Below are experts of layer 6 (counted from 0) of a mixture-of-experts language model. Rows are named router (the router's row for the expert) and show model dimensions 64-127. Each number is 500 + 50 x the weight over its row's rms, rounded and kept within 0 to 999. Numbers have three digits each.
After each expert's rows: "gets" lists some tokens that make up at least twice as much of what it gets as of all text. This comes from a sample of Wikipedia text that the model never trained on. Tokens count by the router's weight.

# expert 27
router:541432613584547453528567435480489456465467542479487482477441539489450508426495555556461488578605485546527503588581491531492528565441556455479500471482471492416437496433544541455547507551518389
gets: " for", " of", " to", " by", " with", " on"

# expert 39
router:414471473386482526572544436538524546553524511508463511459517586477468444464462529425460540374484593522522456502462455514541526489466464466518548514523504482510465498565605525567477510421459596
gets: " he", " it", " they", " she", " that", " I"

# expert 49
router:441598455510523485480544527503485480494406487562521488483496523561580462575534523496567588483462590494458500535564493442404516463411503529467409558523500406573515446435507574469418483568563558
gets: "\n", "==", " =", " ==", "===", " ==="

# expert 24
router:557604487630453414585522501537524425483516464538516408496473509551520495547528445427539442564438499428464527501425473508507508500538482498532546551499448588574510529489487483531456503575462528
gets: ")", " States", ",", " England", " India", " Canada"

# expert 43
router:458552483626486554528590599449499487495473477558482532480471513529440496482504442408482509508515447482504530454459511458521556599447495452564505525512624475565394613504545542532543543394346554
gets: " \"", " (", "\n", " '", "-", "|"

# expert 78
router:471604512503587500421416480480587554591494508481581524446421439499465464615526484501523448439462457542542448471443459558439472497453462525405480472510446519467574562485429455519522555521476446
gets: " |", ")", "a", ";", "man", " ("

# expert 8
router:473648478532544541432527512485487485590450541439568534480442486497540460552551477503525539536445455477460493459535504566392546443547504475430516525450511449440549501559430529475437549553506497
gets: " |", ";", "\n", " 0", " –", " -"

# expert 69
router:554455481447536549490565565463540537449571572491553520556433526556462450436513537426517473509492435464548514527531443521446536487540497438516426490461586555475576462555415594540497472452421447
gets: ":", "-", " ", "N", ".", "W"

# expert 41
router:511664485589518523577493391529570577531482481521469495463468457496557531510541487489529514561522414518482530498485523514452453453385572478484521519507472479589479489493493552530550571372532584
gets: "\"", " (", " |", ",", ")", " \""

# expert 13
router:469520520521510448508533495513508453524492411545472512406475504537590443529455504512505442469464558545497508510485528539490500523440424379485522507570506493483453416453589468529443495494453447
gets: " that", ".", " said", " who", " which", " stated"

# expert 73
router:481463514419486547562533555554452473410584495475441514434532556517462550493370552504414540471459574535528415451560501415542453617524449532505426526493456474476541511544584601476516518563515514
gets: " was", " is", " were", " are", " has", " had"

# expert 48
router:459493376430558522497520555421586490506540427472515473567385492513507512495500599490544565499445474489615516509559445566431523412541461525506420564528475582520553542532418482543454465492464497
gets: "\n", "-", " Animal", " Born", " Coordinates", " Location"

# expert 0
router:482472414515468579538599451556501558559510488549510461458557421616472544408455471498475497583429544572477380516520528542566505572515476440496561606414532427478558585532555486507531511506517575
gets: " and", ",", " or", " a", " the", " to"

# expert 9
router:392605524575518426468520499568570512495519511546520493446481599434493462511457540447580570508535414619497463510543629488427498483564503444564498461439567529461448477463474515553442474468451527
gets: " |", " ", ";", " -", "/", " –"

# expert 71
router:407470426440465469554549514542440497489558483593494500516492541585399599516450461490400564546410550472513403527563562436574431538567486526555556617513464481487532460521560501528525492541497570
gets: " is", " was", " be", "ly", " are", " also"

# expert 54
router:502443446423398560522526499497461463422578430420411462513632450527527439489402485402440439479414554553478512541507547497543439500478501471489496490550469413503510538469600455570545588484510581
gets: " the", " The", " his", " this", "The", " its"

# expert 40
router:528500536612459574575550541528389527477530458447453488536500478541582484480514479428483439443442400449494495473562499431558482477433429450515542485502592488553503540499500469522576509538398518
gets: "-", "==", "\n", "|", "===", " "

# expert 51
router:448593634459567449438428461545485500531455474503520531505473441548471503520528489434550486440452447495483533461449535571418480466501519424482534487509574408451514498549466423424462555478535536
gets: " |", ";", "|", " 0", " –", " —"

# expert 65
router:434504553473442489512464507492538541534512508535500588518563506423466483448458524526495546469528587508497553473465452557562523465408604472497505472455492557427367405578500423483446410504520591
gets: "c", " ", "i", "t", "s", "a"

# expert 18
router:565490591522413487542545517606469414483502496422480515492485483491510548410517478484518591571501489535509451494553529446543439451406569481568469511530436574537554454509568550497499517589456498
gets: " in", " on", " with", " at", " In", " by"

# expert 74
router:521497549586492513540490462539385404520467453517482491480475483462618501528559470476550528605490472542500511449498541437553520447432442453422515556504564586556550474507558458502417399444490439
gets: ".", "\n", ").", "==", "\".", ".\""

# expert 35
router:444514461519520558434473496377459423430492490508483548547443482459511567528559522467514481421561437454506577489539510558442566490613502421527494512433539485452531436540399539482455490523488557
gets: ":", " |", " /", ";", " 1", " 2"

# expert 21
router:561446453507465525571559557438475569504517411540482449484467429472541526531425584529511486516500524517517598542540455452500519444485410523392458524545568570510497516472447571469577499527460500
gets: "\n", "-", " (", ":", "==", "|"

# expert 32
router:527518458502460464505426497547508497509479574390572536445519538484413473470527525517551459603520484535442476585587515589426482502525487457465513444503396422441573487430522453474561515531499439
gets: " to", " of", " the", " with", " by", " for"

# expert 12
router:523602525505485387417385482414437534543536516507566512548588466469557479557573496566490468526551444478470567554406469581542425437369451521513492509512549396519449589541457460520593466490564497
gets: "'", "c", "’", "al", "y", "ic"

# expert 67
router:470438566526468492521486458550460446472603548511533506476538579521488488434541416572516507543428458575492523512512474624565479499509530500524455521369491440540559569598490461503505543610476535
gets: " and", " to", " from", ",", " the", " which"

# expert 66
router:495455485428544460410592565522445534479561520582480486595537486486453600510457507527417530472520548489497479497560549482568584520569523522398516554432503564511429537489584473585583577456504513
gets: " the", " a", "-", " an", " his", " The"

# expert 1
router:604547535509409516526497552538485482445447463453439442580429448490526480493537534478551524553557535535528505484460485495558552467481513462595436402537429486489551406463596482446491488493428453
gets: " in", " In", "In", " during", " after", " at"

# expert 3
router:501577441612544468535411460518564555595457468476527496468452473517497535548553443554510517542505404557476467458425428436493554498431533430552540595413536523568560532556490545556486570556467453
gets: ",", " (", ";", "),", " and", ")"

# expert 58
router:497480432397541518520502539460532468506449450510594537563507572483523435575487513490541534442395470451525529437471571450402483442487438545437461547588588467438564487439513458450488566396557516
gets: "\n", "|", "---|---|---|---|", "|---|---|", "|---|---|---|", "|---|"

# expert 15
router:465544498501539493542469483579458536459494422529499528470424584417429570509444411444572543503490445495503490448569474471422434475537394505413520474449560523421524516395451516456487541582522448
gets: "|", " |", ")", " is", " km", " was"

# expert 19
router:535408593493569483449514442412507546543511522401435496540570450498545499460488558592453460530518517469492576612507478490504411557506565573529574475504504457457439570426510414491524559630530455
gets: "ing", "ed", "al", "ic", "ation", "ary"

# expert 16
router:457496458541456528468570474455502457424479550514508506591420557447475542439561414451500517443532491459506534464500480494472515446570505463530479519471554629545503457517427608496493473498499453
gets: ":", " (", " |", "-", ")", " /"

# expert 31
router:455453430477463503415461526467484428451556501564512422420474516437480506462522467561519414486601537595502455466512576570471495471486502353451557600605456410463504526510549428485609563499540475
gets: " the", " a", " on", " his", "s", " The"

# expert 10
router:487436476415493549471513476452555468567428438499476534523539470465524468542466500527524484416406455458500475488503535395461498448491523534512507574588595427418501480468506473439556517409543522
gets: " |", " %", ";", "|", " Votes", " "

# expert 23
router:457508531434586371467587493515523488423462480459505562591496494474409507457519433436500490466456567501530539467423610507518495551569456492456470449525523591443411517547431540395461538513506491
gets: " |", " 2", " 3", " 4", "|", " 1"

# expert 68
router:444419386418476537524546517451481609452599467421512483537448468503442577430490504509528511482379502525549525528624543520523455478577459458484425506408609509418586524447419560519534544524410487
gets: "-", "\n", ":", "|", " of", "ed"

# expert 72
router:412592526490503551483542545483470584476481469428442542434490435439482484579542457440506551512451453485448379448547533546411574441582494390467446473499532534392415502591517524498524522402554513
gets: " ", " |", "|", "-", " A", " S"

# expert 79
router:497509561504526543398521562398529469458487483521544503483460456475485542544550418518535542424549481496527432551430535559459510554457531477488368556486495474491524466587413528531470495421561580
gets: ".", "-", "y", " S", " P", " J"

# expert 7
router:500600516478496592440433490462493422452448447497484502509487531490442437467488525462429494517553454467528547435552588545449477547569453456426553475578432551462528468520448505464414480468571504
gets: " 2", " 3", " 1", " 4", " 5", " 6"

# expert 25
router:514408604600427484548488436498441449420569509539566516469484530536525454457503588444425456507548422585524467554554483508517528534492547435483478467565446518548567513527506548447514515436411406
gets: " to", ":", " of", " as", " by", " from"

# expert 56
router:528543467425500579511425509547386485499537488474484461597474506491531592557540508505517523522592447506488520490568489496408636488475439487461455429478460502479520447429467430437572531526540521
gets: " |", " of", "|", "-", ":", " World"

# expert 57
router:589490515530494545486549493580583486549529587565459501510598504482602452504467485534538515496502623518466501469479468486512533604487500565508554578458453526493422486470558468537483450545546438
gets: "s", " music", " service", " people", " women", " services"

# expert 29
router:557469585590534433502513446507430476452529537477487537542448438556437524467518557576481516562527474612513559585579515564513400546486487477462518430421494515421517525491435528501603502385484505
gets: " of", " to", " and", " from", " by", " for"

# expert 70
router:489522566477478524459387468450475579544489603541511471481407489505592466453483554501429481405519525496434489603460481495489444439492532496560492476514455470483536466521482554452501398480408451
gets: "in", "s", "a", "m", "t", "th"

# expert 44
router:575479547490585477507516505602596507459443627492594497445465460515483431403467589516456532551555610452473502514545454519491503564462506467513531472540457457471524516555577525520571459538512426
gets: " to", " on", " in", " with", " out", " for"

# expert 53
router:495504503553563559527485505557454485451458526466567526521502516470412506608553458529526496498604497495461526462499491451436574482518417426430506532523500476471516433406587456460556496390593522
gets: " the", " for", " his", " played", " with", " season"

# expert 76
router:557504477549525542491430524476572560479596556479449517551560504434507463459479515522578458468488479456485578489483452558483555489598516526459577483417413441555519392483491472554482444587496457
gets: "s", "th", "r", "m", " m", "er"

# expert 6
router:512459470440544466496496498493461521483495597403500463518572479526527546441479476488459491533483550504478559549542575501508502478594521527446532533562489445474460488492533458516457534494503546
gets: " a", " the", " an", " of", " his", " first"

# expert 20
router:552443528462506487506585529565480469483401602583492475549423498461521491476557506544557527458623562455521491522555560430550528460537562527524521554520410581464487521565445579529596463572530467
gets: "ed", " in", " born", " died", " released", " built"

# expert 60
router:447548478449549462495432496434439373477407471447540538552460490456424610555469504516511464474485401470542476510573560634498486486583421448527433535519570486423583571441412478459484498449547503
gets: " |", ";", ":", " ", "|", " —"

# expert 22
router:475514520595425515548382541524508447509433474474441488415487493427591409490547414545425459619556473564512485498489507430529492496493513416522546530555460513603544475569553519531493505481411509
gets: ",", " in", " of", " at", "),", " as"

# expert 34
router:438473461508538540435582483529511444516425462553486521569455581506554461515492612501573563510599438495430484428523464529503420537511441498512548481597561458514561498539462466422465401595543517
gets: "\n", "==", " |", " ==", ".", " "

# expert 36
router:506467538524416491541544482529551417517574477540429545446609571529498492444440433432475527431433553549531417452515510480558554523533435497522464544415529484528500470454572505580491492419464530
gets: " it", "s", " he", " It", " them", " him"

# expert 61
router:530578501484524467415468381488550621553603524505532527473515521456435463553513530475443462492492462440467470495468408527534453461390621501550489514471515415493481567439570522508457455476466519
gets: " de", "e", "a", "o", "de", "s"